config = dict(
    tie_embeddings=True,
    lr=0.0078,
    warmup_steps=200,
    final_lr_fraction=0.0,
    doc_mask=False,
)
Below are experts of layer 5 (counted from 0) of a mixture-of-experts language model. Rows are named router (the router's row for the expert), gate (a neuron's input weights, with its number), up (a neuron's input weights, with its number), down (a neuron's output weights, with its number) and show model dimensions 0-191. Each number is 128 + 32 x the weight over its row's rms, rounded and kept within 0 to 255. Numbers have three digits each.
After each expert's rows: "raises" lists some tokens whose logits its average output raises strongly, later layers aside; "comes after" lists some tokens at least twice as common just before its tokens as in all text. This comes from a sample of Wikipedia text that the model never trained on. Tokens count by the router's weight.

# expert 37
router:105144130086156107175102194112076110121051157120174118126161168116148211117106160152187092049084126178152135125146134121122134107158171133052157121133167120186195111140205110153124160120109108130086081067104133109197170123089121117170100123156135134190104142106128097167113099178125088083136116160099123125120181129097133091174111141124108138102124102148154141101181113165073133125173116127124183159107133190151104088136175130210116144110140117081138152153134112096133168116152167139077113091105140133135104115152151078144126109128117110113165123145108075157110161189108185173
gate0:156084049129119109110145133108140124167111134142078074137099118121060169106148147171176109145128127150137132111124153066095079092124128185183149156157155132111170202092111114097156143184101145136107123146170148095092118115119179140120137103097158126077123146107098111185116122143108132151036080147138126176122108062129178147113135153109125090056153117129138094130102136107148131132095155132130112179101153131078159150145109108161104117106087115093149116139124092133077084146169151061241096134184103162181120127095095116078148082146123121161103069109113120159070120087081110189
up0:144153134085187129125117146140064113195149136170115171117138158128132131085167110057087088100143122115081091173120121147113142150095172180127207161133080084149076088118108119133084110093085152130152104138078164153129148109086078128163090150216092181147137119124108122134127096106180090117091121184129167154142150096132118071156137090112119112143134106122192126164165103154097148151133164146133179158148117113213165165086138104168102151121101175138149127091119143143136142157143067100098086118151047139158109118110211109145096147118169115167160081150180165126149117118167167137
down0:128130082072147129125081123116179061153092139183159162135117133107114123128138113140120204142151115062161162168131092155167109109117191139117149194107117097149117143159136128124093094106117200154184086099112133128134183123165099135140087116071107168124151179135126086130122106166148174151144124135133190126150186122189133088157130161117116136152176136146113094140091118143214168107158116076129149144156154139129112115142098153092104089127145164102109153090150071154193129159129100098105087109170150079146054180133175124077191139162184140080122148098220157124157110121099147114
gate1:143099137147143106090172157141159068139122109160144119136170178092109136068133094188193079143124138065096164098121156114183121117105091100117157098112130157177142089091118093135150151157148126195156129137051140173163102115127094131167122134155091098083156105154161183094135145183098166099140154120108186111080124098160157154120119105208202138078127139086134136078084100130142131159053125101127124130123138126172106127091154074090110097121089123163065098228102140098105130103129131133177073137128134155097112138101145112123146136130138105071166194101155127108135153073145093091
up1:158149146172119098084099159109113072162120152098131091121090119107153075192122130095115155116107098118079129136126060143134103126143179128143124133094065165167099137123085112161081118184162150143125120119141109085143111134146090184107185087175155169126123096180105131143160152110125159102099098157184030093135157090120079123156095166140102195132128098093159108087125148112140133202069116114126089142183116042151122120162117053120165156153189114100118167159108168112176138114176130105144112116172103111119087081075141124151107059177088117093081129135137128122152128099111134175
down1:155138115067114079096176080143140090220110161106170096103174127137096111183171127122106155113123171096122148194112093129069119089086092106109140107074181164137107133174126140114105144109120102146134131072147084152101093078134166124086096126066112086140125087143081146109123145101156102112120101129074117129132178089176093093145099117157114171162065136179108128188122154136066090120108088135113056127110095119161149133105175184133108073115143090104130156094141121161185157126110134185165148113158091140134114113071156125175133198108181088175109144150117137166148143136162170091
gate2:117095152143115164153134127126172115154123080122117165115143133131162120089143148101068114100115099145169159112122205082114110101137096121086110128116073163138147161117125113169120163127139145088113131136179064143128130188098099140118118063215128099115108131168118198173114158171120076106145162113118085153127174143132172101118092073074115133129180153129106188066084144125140151165109169118139063129138134091117122074092149152063085191148157136167152117180132131074153160139093079112178080077098109148137128126083111144153100090122111156102124136208109146028125078117148106145
up2:100078151149090108100181045122087090053107101125117178158149161110069099102161116137151094113044074137134150103149139103092137084193109156140141119218106126129091157194134131155097111143115118071090107116095134101086190118107074121188072121091135171160124191106126175148132084160144167121127067138123144137117120115140119076105155164100142159068160149095168145146044103173115117135119082126115148115148119116167098067106112128132121138111152135153186091130108125116132152178141167135070100140150162105092116128104163106150175134060093085102109137165139105146151131114131108113
down2:122132114172153126145137156099157188126060157099127125156094154162148127230156110144165162131127139109143146130137100128111092186181144097098118103117154144199098139064205104128074096165114148069144069165125133139119124096101132150143159124123147123159131150146095109132134156123138043092156133113135160128160104076158099182079139110161111157115217080132058133141148184102152149075141073149144139169172137124093086102115107096124103126174161086117112206183086115144078115130121118155157119183091136089147121164125144188133099139138106149060141152130140133128154161119136192166
raises: "act", "form", "ctor"
comes after: " |", "-", ",", ":", " of", " and"

# expert 57
router:146106141127118182142103112180204143151065129154138082123159153129116166105157114170125044126119149045101109070153154157110173136119090110109092162160122115176108123132092154146087220140153167164111131101160084154097114117180102083159092112140147108119123146155065094114126124136112143118164134132142138090120037144144146145181118134155137107133178086166167160095063102144134093114108121068125164091104115079085136092100185170085109157102097111100100089090143099095141140116127139184158188093127049179158123111103153140188129096168122090151113083133136107109131092150143104157
gate0:132149164117128131160135185075108123090090183151124150128149132200087101103110123162111091158128125122143110112132076182116110140157162101117190137154138108058069128096144115120117157188118134125122153075151056151090150100115101099166126226079175107147101144105139119124087138155170126169117137084102137066103126136159147189116127139079113093106149067180093106178074137146145120094091124116059117137104122160081112094133154121093108139109123151075168119154129079082163145117137131134051101104139125172160145117177131143110091097118121158094121130054111220137069094162104117095
up0:090156089140116159133069133161159128153190108141118123076126158182096146132059129098131122099136151132060161084082093129135118222090140133164132164130151154137086073133138086087167143168101144149130102102111137086107126178140196120105138173125110156119112047154147062101085128188113107080136145112098147090103145149090101122121166131141124084086061111131118074082148136092128129105184066082137202118142185099093124092114104120162099106152134167163122123136159136173108159119121145155138095148142114164080126160105109128095124124103152126134151114113068082088136098122241113150
down0:149098185107115118113128091167102123164153121124191090126090112136130117113099098122119135146123084167097141097141100142078109165095085124188133112094166178113170085085127094131090113133140104100194121101182188123124155135166150122183147076132063126105113121057128164139126135058128134123133099195187136174103079084100163148098146138123132072161118160128109101077139121171153108139185137074129127114153098108126146100093135122153145108124136098121213146073085109145135147132108087125066118077117077149072111178068082138193122129063119066119165164098129059132090108129123106113
gate1:117126120117134161125141076126119125119124122125119129089149117122142119179136157120153104152077138123166125168142125137136149136152137086146169175148108059064089071096123187121113180150160144145111151082083185113127037127126121122119018113203142090097141133152112110126166067131122110089119204081103138119121107174095132117094119132172149098194011145102100134114130140084150164158183156137102138138167101164166081079123098178164084094163127114146141133091149098142150063130100141118149096111117140115159120149143168135161096186154097075098164084093134133100143153107070119133
up1:151159071087076165159115058142134099138137127142144181159145170122082151085091108082117122140136196082102165164087106119143113150122098091177145194092120105134100171131151118185133102131065166151121099176164112093099171136128107131159118183116132191127124088113102093153120106106067136153151129096124157153104102105147135148178145154091102192122193098123129102189131193138174174111105147175140160104165144137129171073129164110081167156137105122200138181046131145101106097151138095159187108106106158131112106124089136109143066091098157119157129121181125107116187105167101143111
down1:128154132130200150166170180133103113144091183132155106134120104140076141143150177186070159106104148118153063064117184156136068202078201146149093129081123130153115155130135164125169101117146106098092127163092103114067100146127172177161141128147085138128140081181122112151178152095168122130118149104152117109065081099151171147184105159117142115077139153105103186106081123168110112110075102146165141155099143089067101196091129102103138127106129180124092112152117159066178094168114090185110128115156119155129109162119106123144083130105176129152145127123105138128079183074131157131
gate2:159135115149067070079197112142130103072175152151162091130166098088209056141122106072151112132114143162156031128129082153183146136140106102130133125139116119122141135106146102099123103123067148131118127164194133149135153099084163120065090153129174151105129147160147154117115128108148113111091126095094168103136126121145090167125158123171130159131163104120130125086147130181124085122150136121114078084126127156148159115158131095066160172125099161171103171165136203094089122120078058080124131105095075159162126082151125125091121155206120213137119143161146109054102166120098150126
up2:154127161144116180119200097086128115126123179168177190133161104091174094156141142181167170143118064105128153080112125069145134169140091102149102110151210113179088172134136100103143136173088114142125077109101150163134138170172085101113097070139108097111154033117189153104113153144164091122198162151108097137094152114163142120128130064066150153102158148112074108126134143126141116162131161118163201116152090115138130117132092055088127120078080113180139159133130173118078107164171108114113091153104103146087116149117147114115167124144124143119088152119120083090188131087100105102
down2:129112116115182107089182086121136116125152169107113154148111129092130197167139128149168117135115137092156083147163164121132075159112135130116129125061156100096160144107168104120118081166074165139109099123128104120066090104094135122083100145130129088144146063146121102127172086148129140115144128100126153163143104106096097143159201174121153120196142071137100132153167053161094152135159159169108141125192202109128165082121109144091078156121105164114122101164094143076018081132097081032147136105127133134084106108142121152117100202132152112155129137159115153113140076052102141142
raises: "ity.", "o.", "ia.", "a.", "y."
comes after: "2", "1", "| ", " | ", ", ", " "

# expert 21
router:115149149199135137092109164085140199122150112113142161141148116174112170126092165094112159142093067160093154169080137098123195138149100155138199132139098106136124105110123099075105077076149213096184120175089140174115087094047073180089147170145141130075146170124147170081137123113074118130117160137134107142105114143178151139130079143105138133138167116128155149073136149140079135129139103151178148169134107119169100130173130147186087127153136095159169114116073167158132117161164157084077147101152170138139166062188129116145123093134126103076134177113130079071104088124109124141
gate0:103183149159154181162172132200163171170160147183149139116087130159124148116160140131152120124140091101131074122137080091112103110068114079064085201124145150067175134179145124125167077085161133126135181096174127119114173126107146171049131138131126127108169144122239150124115121123107135149169055116114134131138109163187146128183142189174098112173120114081109093171116080199151176127092141079139132160141143104120159119173111135155142132100187164065097139141093101086123129159136127112072141137166119111161113155189138139125141149102173086130144098126147148139132126144118124132
up0:119157121139140086168156091153079178132181106124056108143125147106156093132146153085203074133139132102156160119055109149116118106096092070072092220153135155133155141065142131128114102184098100148145141110096185109147138111174150117149063112186162156097097125173119125124144104119105111141098164136161119103187125106137112105124132121117193154158089105133142140153170111083154204110104109150179124162126147148083130155087186137116137103054138157074086146210188121124126100104116108184133094134138100142128113098095067079101144135136141175150150115166143114109179124176100162147
down0:117106162139151130058125157145115107190140042098091166113081117173106089090137067160152128139150160187165166115104083136157159134111093051130128081131079169091099130123137125141058062112170142160097160175143178146159097126196153142115133048131123148102107130148162131088085147153136085166137123121152072147085106145117135127075112165164170105143139108136161100108188141106183117121129091119116115061123141142130160103181143168129152116138145115131184184126164092116141121177117115136106133224154142185169164168095125107133156087176117114099071092117101101134108128113122163135
gate1:054100154095118056139113143096130108147180148084123173144136200132185111135093213177122176115100113110142131113148110115160145127153113175067145152167166137117103153120146090140124159104134131084121174116068123161118139155095210134114099120152162111156106110150125219150133099102149152185127113109119183122133109178154083176156054098161147133137128123120129107076084152154131150121120075188107181209128127111140177115100165096093141176161128140156156076123148131145100165101115075103124126149157132102124160154100038109108134077134147090106167124111110089119155146094182159119
up1:168071131139108147129121133133122146174146140126136074124140151145164102165126096161091087145116143130069126207143122186115092131144113175140136150143144106125106160135080155138108118145116087145150055116170176083166161105181127086060093132092121175065106127111088113096134157154146111131103151107125134117123147095052083157114119124153059127178075084057121131102136113113054117134127101155156151173141125136050120089131141136107144178166168198086157085210154148132175179151109093143115114169108184086153208103174136137087166125108132175139148106147081115121137116106124131098
down1:138151153160105161132126141128068100073135130106109099113136098139051108154144109182098108098134103151104111109094090182107158074141102068129169092145124146125122145137126058168185149166157122147127081224109135127141160122140089096135176094166163142137097096148099073187116086123137199098170173098115158110121195130117136157130133142172071066123155131126133109085087125150101141174132161117084108139132196177130163158112098122165118107141093123151071164150134133084107149137106163082160142119109143137046198049150165124076120107055163121118154154150132127116176113126155140137
gate2:086151107175139119135111133125115108104115122131163174161111179156193109123081110167105179075112144132187158150138116090107145154072148135136116144132134131129107183091115063150058137107148150137077133152134119169123149122140143136161159135163132111131108189048162110114132108117149117095088144151045168109139143180143114118156090122094115061164078110125097149176159126140070097101106192155152153134141137141108084157056109150158105149148115101088123114160209116151084068186103089094121147105168077158171192132166102129136076185116095074160105082108129136118130126127053108164
up2:131116129088125131150122151110110060200144082067097037084100102118159117146066087104125137072152137071143132141143108136136144148149127076113094107136163122234106137123103120132080159156116139156125129103110140122137098117144099126096134120090094147108107146171175081066150141070096086094147166124138136091140140169123094151093148119171071078111159120115098147180170151144145118092125163123119106100153089167105156122135092101176052148102115132172080130150160160134085117168163131150143130070192159175158157161100126099089169143112125052127152113118047153103122140169084130178
down2:078129167107069096122087086136186098099063098133119154120165113064108175124142103096194138147100122097141210135147119128097139151133168097042134100084158115149149119065090124168129171170097139149147110133106122154074108118083135097152146092108143155107126152119136078148103140121110142172162116100177118116091182066178184188115180109142077235076129152098108118119106140097139125133151143156137087139122135211169088183122137103139140090142151150090095128159111169150104146110110136136125128121106103112160113117103107164089100168079132111119142125077105125226109126097151127154
raises: "tt", "kn", "ld", "t", "den", "ck"
comes after: " d", " D", " | D", "D", "d", ", D"

# expert 0
router:066105105147096131064105083087122142136124136137137138115159137162192145120070103167104163195125183118095131136126104162109163120086166152135129205094196160069076129128140068107101164142141124149091177120138150121129164141146061176117113150135128103151219185085105104093163121173120105135117188112098119195080120122092108147071165084123171198109089124093144159177135145092171147098109112169134115089130088146135107148093162139124170137139124168139150129174109109139129155091137153110061117102108141198160126161104079168065174100129113100111133119110131103098106182148104133132
gate0:141122096191140102084156107128145106152049033081094124170148118165134156129147166101097114143060089096152138176142100151108109154141157133127097143196171092177139113131171118125152174123092075127110129184092129137163152145185134133076141143123108103109113179088097112125141145133136129182168123125056145104073093136109180173179174127146117153129109131118170075129118121114147099207090172107189161076135133096125159116112092101151109037098138121156110106127114103127108138134066114088161128154102063109068129112164111141115115189097077144171127123112103107108155096106169114084
up0:113095070108130094191116128098072144119116128173097127122095129150092111179154196166092142077170122149134140117121138091143113212079098146130162117171156177150113104144148088094165111154097102181169090212122150143145140095132136103064097051097095138112108141117111102188198118122124082164070141092065124137174167139156131108148092143150120116153081171137188140113105099067098124136120161193173133107113167137141145112143100081051093144092118159159148111146084119112173090108067115166140149149101127136126154053124094148093148151165110105113145146125128123151118147188159151117
down0:137151131120103129138173206146103144091125171121120145108155092141157167181080165107142134162145082099194074146116150197119107161116151114124106142108169111094088076102148108118076128117112138115111116141109139106138088065141096150126094133095137136205124091152123111144141037086161101104117174070093110129164181093103113172106160147182119154107150112138111096096155122156066121147160157151161139083138109133096152125124097052152086123074110118116135143117133136115092144122167116119096138152138174123091098114190185126106079139093141136139147183046190056150075115126114038093
gate1:128134134070118103062124163150153086155127111147156109097148152170134126114132170151092131174163127088126138115150067135196118071153121173113145125139157187132124105073134143136135126165122151108142109128075023083196180198139084151107115175149177094138187116147086045099143136132144137156188109132100147144153155125128168164121062155132131188166154122105134168195163098102167120174113142153139153124120134124128099139088160095096171051179092114125134143151121081067148150127125116108113155137137142143167162128086080195125087155114129150134067137127155120168124167093086093138
up1:132086087117118172128193053135144145140162117125125148094150122151129169130133202095124125147160120102100193160156090123129049085119122104079056090088070100169138128087152173197183131140106104145134136146138065129129141168151176104097179152117088086112109157126098059108110134099108136110089123086138155096150165127163118111093124108117109138092149173155183132095116135144099083144095110077139165100144118088129124158181134101106143090149141133146138114087124127125028133140193140151159161141148092178115144094164112086169099160126195183159134077136208139144163141100127114104
down1:150095172059192134096148110162104105125120130099167144162138119187167137114144112175146119175118079153152120120141185209137062115132112195147101178105155141093122036178076132109118149103136113107137143108136101129163170118195112130132182153113061141080119164124137160161159171137159109127136137089116073154101102147112135136184193127111094138153092076133133163127184161131105134081141135147122131162137108164142175130100149127129108111054131144075195128168143125118087178094098119112134143106105143112025140115113085138170205125135173121130169181142138153148094127137154154139
gate2:164092121155180167164120197080146048133105147119098075148126097167134063203135152138102120128132113119115062158094085112129120101096107080092104080102189080085128148098104173096104129161160111101115054102184093086083123074106076083155138143099169163076037146133131105085085124127141151147128149136122163104130058152081123138115108102151146146123115159135156165134154109123144122071083167132156113092079167096157137118097151090149161132128102115134095127117178200106070119175091198117134143156102145138130122095132120118151093123096095131129147147133145111148076141071162124117
up2:183134113132127107145130109151083085105112187130194149170143157182071093145144119175112112112137147104108140129208082130174188139162154110115122101112098132096130179128127083183158128116093130129105172154132148175127154141091124140098119166147147146076107137111144143116141141144195128127130133112122072079129120081157045175146160143085075145114119191093104117123153162076056134112148119143162154118096111111129098150076150116060155126148143110099143139155138157197163132103147136084084112118155135156134051169098126098055075096129075092037120115078096122067169149110115139137
down2:135110211129124102170100159121155152124069119129141063164129098072141043139099128094111131143143114143177118122115137109143146099144055067104093117113162184130109133113127138114124185090088067214140165118090169106102145177117160155097148141117127105140109148182155132171119139150163145104160132129147139143091161138169161133137165123163120154089140083132138119191094105130117148209104152038079117121124191162196147137120080133113141110115113192052103047113160118124115135167115159113162114098124138110102164149074130106108137101131084099188126163106158149116117088136135166073
raises: "ure", "ing", "ing the", " the", "ers", "y"
comes after: " f", " F", " l", " c", " p", " r"

# expert 34
router:038119216077186101160090167172073093152123074113080079140137142158190093166167140128136117141101185145151165131123200122103078153119187150130139085146123146169127076140128141118168128158145136139103091151138131109105148153178129153176090140115124127112107066136163196137116155156144134055102107095144106130081163104089133085157132114154158157134112107164165091100159086076134148109094105121092131138116180150065067183146096140203135082108150143088110160135134126090154123146147175101119131156149178111146183128160194147142114165085136102127115146119098128107147089149095103102
gate0:163181161113128095079138115131094145110160118126099097132094094134062156137156135209137104117097158129108104045128118142110185110130132100122165078126210146070109146093134128119117094115082045129153144109124134142120071189159135169123147142131142119087140141107121144099129152143154134057100078152114105110134115105119131161150132172145157130096130164181110177098103197075095172155067126129070162125102093125139189159123121129122178162132179116074108091164174115141089153196067088142101078116087112091143087112106108094133172102139147146125161185132056114119164081110153110154
up0:132101141122101082152151106120078081089144129161158155103095096118116133198085110149124138119153189079119153158113162110113212139195064157109172114140093122098089110104127090122118146064178155126177139171071123138067151113123131106162203147101189117108100150115115111144165130085137102097090114099132197153119097175157109144065125152120102119101077200140143110127143116085152116154152117189179083122141120157162142160087109187128107125106090118096145109121122147145114089158156126137170145150088088189129147059123149148047166117125181143051136105131128165132093165164108144139
down0:110133074142122121088116177070076171105132136111165105097124112079106112116115123122131167119158134101102141190099129127099178167162167171098095119124178076123119167166161153178114105135118068165093138174103073131132084147146076105042173127151084173117109090145113081115135150126103109114125147137137147144174112192109143111041154150121162083128132146120109140145180158167167128086132144102143108114156146155147181122124164155170100117139137089126126123193155175106085100151144101133096094145163101185089138152127230191176171103139142108138186141132148107163130192063142157088
gate1:091146140099183128076202089161138116164120082089167141156125121143124155094100090116169129129149055112172096102106143121160176112120156140121152084089113142145185204096164099105148131148099164093167124158220115186121094175092108158109084112157146158103113142169087125141133149137167103091100123159152087176181154123136114174135150153116104125190097123137104081173103173136088129098073075100116120084099124120114168139124109142104134179131145091117163083201127122131043136168181140132135133180110143129139127052148102123103160076061138102118077124137128185157135101120101111110
up1:143182098149131107162101090056115140160087108106127176153106141106168154098139113139172085153130146143160070059153118160066140073146158119107126175156154105113109113145150077164065125119127132094135147218105121093094067103163069099131125082104099171115124110137113076075130170127096120087097125115100153132163151085079152120122187131143145154082121128130140095126156222132134112151100141106076129090131160053077107163136113100131126131106140108157147109124115047134079150194164132095070107114136106119157111138183135106140129123096097132174144181144122148147094179101076186092
down1:113115163085094151160124138134088155125136072142199161151135167146119130092111080172112166215174108112146138138160193132085122099146136169163100106173088114091112075073196146132151091129141137109140097096146134160093144132031141119125135150172079124145115109153104138162069110112135119147113147174095124097189217128113137109122119148150046134102123085147113173118106179115127098138124172176107151126139137178167129120156185078150135111170137097116131093091142145160096122104212148079102084148105114104153134143150085121134178205122155144161197158161154138135116158097127163129
gate2:084132132109101067176149185160139123077166141119110128083121143164107159130137133163066102091128175099127189100097077126148125156122132114132140106169089082123028146154153117123081169135166102127128094136133116085125080138192093123099067145137111085064151118124078134149097077053135173130167129123098141105142183101186132151125069116108106103134078133130138127117133101067085099170078155139089099170081151057156102109133120129133080165114138109171126136149122133133084095205113125131085094190145162175136138118120080123137173062092113143186132089130097135095143134123174124142
up2:146150101144157132141158098169173150114142162129164132091125083065165123236084137114140155173129176118118154106147108132098152042097153134114163154111127135095037130149150115128154106133135165082094127117180146110087092137101173155107177103082131119125167109080183186112125164194163136177125111075126180125111081090160132096167172139146095192134080131154162122083097190164197175168115142096104158070119193115134123163152151127129138130177159134141166104114163157151150100139097140109112146119157154155117110200167160135170144130105204119084122120131113128140107132098120115131
down2:098145151054134138203126115177168178039091128177114134126142167135087104171122134099176113176127136106136176130131102044128173149101134163109175160112115106123115115158135067099125164084192137115073049181101133139137103159155178130093141165101118154107203116113111077093161126149087099164058128171084129160056127148144163160140141142129110148086113111110108145152108090184145117095118155131166164115140110131109122159159158170216098103143116127161145140181079150156157154117129145161179124077124131166114116161185169120155170156104147155146165138140088120128131118121127164134
raises: "ire", "vert", "ideo", "ir", "irc", "ult"
comes after: "0", "1", "3", "4", "2", "5"

# expert 40
router:124126152155136158075175138144152150111114127091080111106130154148135087094154075119125151128134084099094125148158166077115152178065099083101125139138153145168122181144175149088133125113083127138194153084143080113185157083196132078124160171174173117124130120132129161154117142078057126109123127127092102103101134107143070138136162140166105120120081154098122108100126097184144085142123175173054113152104105146162121123078155121133175090195089084090132119168107113157107148157089138120168141153200031112135207125156127184163073158157126144156170098112091160113079158126114147129
gate0:166152206145180139063206088152121128139166167091161091144137108154158104128106129145127171090221096187090148102080096081149122121114149137160146158180192166187108127106089138088192132097071127106104122138114163099172150120115182124122102097077080162162140159175165131137144083134131122120129095188167150121113072164145161143135116150130163164142177092094097113119157085127095115092066168112100119122134103153178136145086136115189221136155102129080099154113124123148073143119123126139127090156146147133172109104110125192164114132123128120144092116082146113120091122172079152111
up0:176117122160082074121117107088118145110173082126106107149157133098164044131125138045084108113093090101085130160097170134161122119108159140109122080128134130127117104151072131116091101115103153103079171196164100088067070163129099134125120079146113127137151121158163118126123140071155088165140169177142084123138102180087086110137134215115131141135106199101104131104076112151132111142161087101105118132144121073102169126150130111136084100073104078181193182140139136187162125134098159156188161131138124093095076152157146109121101107139156114100143106115088153160091154225137149154
down0:095076126113111139134136087097114192169097093148135171167126172098155185201161129124131131133129170116089102147109170193127152076115134153085137119167131110167144138069136106117165126145133124140105137057138138129145118116139115150052131064171081074189166120118116138166140149102117126138131103077050178107124120126118075131146189146079112038112139115078162105129191171115174090129124120157117089116180168104160112122053081118162099134174166199146095065090108129107114112094136138124133142065092107123087125141121151154138149121123136111147093165198113110150126111112067125120
gate1:146118101090071112104137155135131174113124104134125134127193080057103105085189137171116121137073040160161110164171070085134175123070159131146154156198090133116081142090160180135127190144109178108162099088108080118102107215166084110193119133132101113104136146101139112118150156133154115131154162127076100126127098100197097134141146196135153126101126122101136124130159102127073162130065106146128141067150163091101178086202070142122100115157098092136122129161110154100151122198120120161044131129127131139094144080110119129102159132127160161120143111104135174143158132145114127136
up1:147097127142090202140091109073156113139118112128059158108127127100173138175163114135150118138127100162131135070114120109157062141210119102130092122101135114183186046092127142156122127110042160117110166115114177083076150100129117135094152121149111152131112138085108180120091130079106141100141144127111095147148133174103107109148102047156135075137137105086105135122186117126099125150051135147151118135153133132115147157118125193147109094116183158050102108169129086121122085136125155078184095040086127119115108126130177169109147158107099201098080140092154186107153121130146155144
down1:124104141129081143128122125116093108164110173163164102121099193130135120133132108171159101126168107185166104157111143081092102140172138148168115153167025121146102119163128144124119106154117156072105147113190179170125108121093180142075083090085091169106170122106094160068083090248120137097110088169161056150138150145079121179120079150139102189099084113101145155141104071161120119160154102135149113115103109139116111118099142127122125142114135118125143164130114141077062201136129165112090094076158140148136122096120167222151142115097132152137090087142154147112144127083100114140
gate2:134121206155095087132111098176101113106154133113152138124141186112093113103171069119101122082151166098099137121150122101123140176076145042108137116166168147134098086056122145114142106110143093135137101154167123084134083167132212140120143124152156151163121091122124197142105103093143219126141105115136169131151112167164090091125185109097187146121203108158180185145136182163081121110121128088160055138177154118099114174111175140170176115082082164109129160146133137136130141115094127128163161067113074119122115159116132102129052162088096129131133097155169113149128137131126162070
up2:115170172101062124137124107146087151144127128093123121156090111158108148165160191133139126144124098140128111147157098188122078113024189131094127160072085141064119125145093146095130127069079130176172108087140112104146141188127104093133151139123184161135159129153106166104071142161171132129139141169113194175190107118121075115086074106135122128192112116136055128136125132159130126132144212092106102140091106077164089094141132066172177156145071162128110127106169101056151103092105178092118075095121124129099179176110138137084107135126133120141137163102094107146137157098136137110
down2:131076143164108140150157127134129089130098133108112107177117127120090110108171100071132064086146117187125145180203055157124144179155167086144172163101098143141164128147154113060131100136140095130153100168140107099140098107109131110161138109106122144089092205185091103149124137131138156139089102134063111157110051157137120101137136118132192143098114085113204074141149186070108158069106167119132119105144150128118095165154095094036149090138133123118141130094140072133104167170070107125138113116023128119119134141135117173140063117125118191139145126132113138097134129138087180147
raises: "-", "- The", "=="
comes after: " |", ".", "\n\n", ")", "\n", "=="

# expert 29
router:139156160059129203100118146109149136065108082135092116157163122151089102132192103111125147085157135130099080144100103140130152110120166133111118101151168151120125213149154097112133124104117091124103152133132177133141120165120076179142158088135101130138153113075077136116135130165144155082167214114193083114125107080139115144119178117127110186175108124161068098185119128124138132124168132096154085157121104166116147202140151094139069130161097145081083157160162169092114157160087113170167159114144164150126106112116181108146152071091098134164226121090182086143153171109088161137
gate0:222094101136127057136114086149156113097123102128206099118128167148096129164129130109119122158153132219121120162155147086104089099093065153082094065176174122091136150028182147132128111149137114044144148116150125167136124117149175175115137111132160069125133160140103181133141135073152123178103180153164142091112136175147146185112146154135128135162091110112093103133142149134086131145161175107138176153153112154095083137130126096126202127098071116139168125179158094120084095144113117111098107092154125092102133129112045111086095107149170172123162111131121139115105074107142111098
up0:183128141122115125118108126131182122117152117168150189125118102069142122143094169079108154145091140103148137099173093173160147143101092087121188120213094141141120123080093165114116072165102124110134172091147175148078114206100109132145105096101124139133161164104054170117114083110092126090123126146135094179052156104128160160125147120081111115124114175115088126098121173101131106158099177118153123093164095088169163074122207136131140078129074099121083142120188195148113158167076114125120141117173127101131087122099192192123181176149104132135155087118067167104148125145107112109
down0:139112109119142199111134117110092153101132186147146138099155135126123152087196128075162166162114188142095164181123123193092115088099110090112149112145152165137158137154143191152125175153115121115153088119106099159173130151066159137167158111136068108118170170081137168128136163170149141110076114095062107119188161119042155139044150161116163072126075138096089118143132132117153109108127135150094149148130077112150104094121074070122140131096133121109121094098103071126145151121180147135159163089141133094090124125181146128173118074097140145116204175143127196076113163113113095182
gate1:128097087096101169121078168068143177135082139148114134107045137160083129120131084156118103107113129123057111107139103183108091092100129146101136116158123117141193124108101162120165126169065094170129080138142122110128146092171159121186203157132109175083127127160131091117076085117136124089107168137116190141071047137145153134158109111208149131109116162160111122092074123100172097113123131104108196079148095134195138143142152108138130131199121131134138133118176141113139095122098191186149089142104197137184157128158115142132109107096122183098115108111097162168133157093155072119
up1:136110142094119118125192092120116112084106091107089125106134125107149085207154150176167142125139120163106049084122096078105141071126077167189092152120119090168080161098138134111158104152134097090138098145163083157151119084100141161121118122166145103125090124121130127096126085160090117148164135071165120151084119117146108127140130088151135175134126104108135090129068086169178134152069201163117120149145166103066070168106165097094136176185072161134167147196180103120115084143113078134151130096133113158078189132129134119124127101105126099116135142115137052146056176116087104066
down1:159110091122131133141154126147162102149124099081087140122108077133148148137061144121105182158049106167074166100151093125155074177179154102148116089083140139192120127141106148115100121138116129122157091103184212148108146139110135044118119147147148123139110140142129098153104080145119163088140117125118116111131155170159053163202093144114094109144076095136129145140150141108096144114097117120111119157117169042097151105172093118111153097125160110145101121137110139039158150161173179150116150112162152147134115172180107042085151127069123070173122102110161133096033114110132129090
gate2:083125092136134128108131108161160179092079132065159166174127132100110158079159085140134128155115102104067152152133134091108106136088161100127153117172126099146100147098142123134158096069129115126079144119132069177116146097131132123134083161157105104126132171146102118122148100191113178111198074109121145111132089067118121120176160150086073084050096098165102111170110127098096129120146160076173163118121152100111180143117055114105106140075085128194167152185168109117165157076168172125125070101169093120163087116219101137153091090140136141146149152066139133168106091136108086111
up2:167140135069149123146142156148104163132173235108104203142125155092154145095081173093146129197107194128128101148155129157154166051099096109142114138143112149130112156162152154107155146156120137161149128090100165160125114119158071115111119077161149155154139118140128166089130135132118139142105098120191159139074152124099187104216142153102128101123172140093126178079196165100158135143184138157143130067134139132133148033099122058142150171154147173141087128124136096085144137110172112134159163126121138133145166148126094127129090118115111093116123140093154056093126172207175158151
down2:146181132086125111086118121139086089140148105129189193126061106117071134155092174157110111126202135110225111113122174092172139161143119120087132148123123158110119154125067163129156157170108148131131135165116098120125134119133105124122177182172170141132097096139134111160160173144095109075118191125052140136156121117141152181082192168122143105133149107127129135104160131147150167062142081085085120098139093101130113142191146102163164113156164165077156174180082193188176076139101167117105111063113139123129140162139125140104179163106118154115117169124152062098137093117150141174
raises: "ower", "igital", "eded", "oin", "areer", "ob"
comes after: "\n\n", "==", "===", "'s", "====", "ing"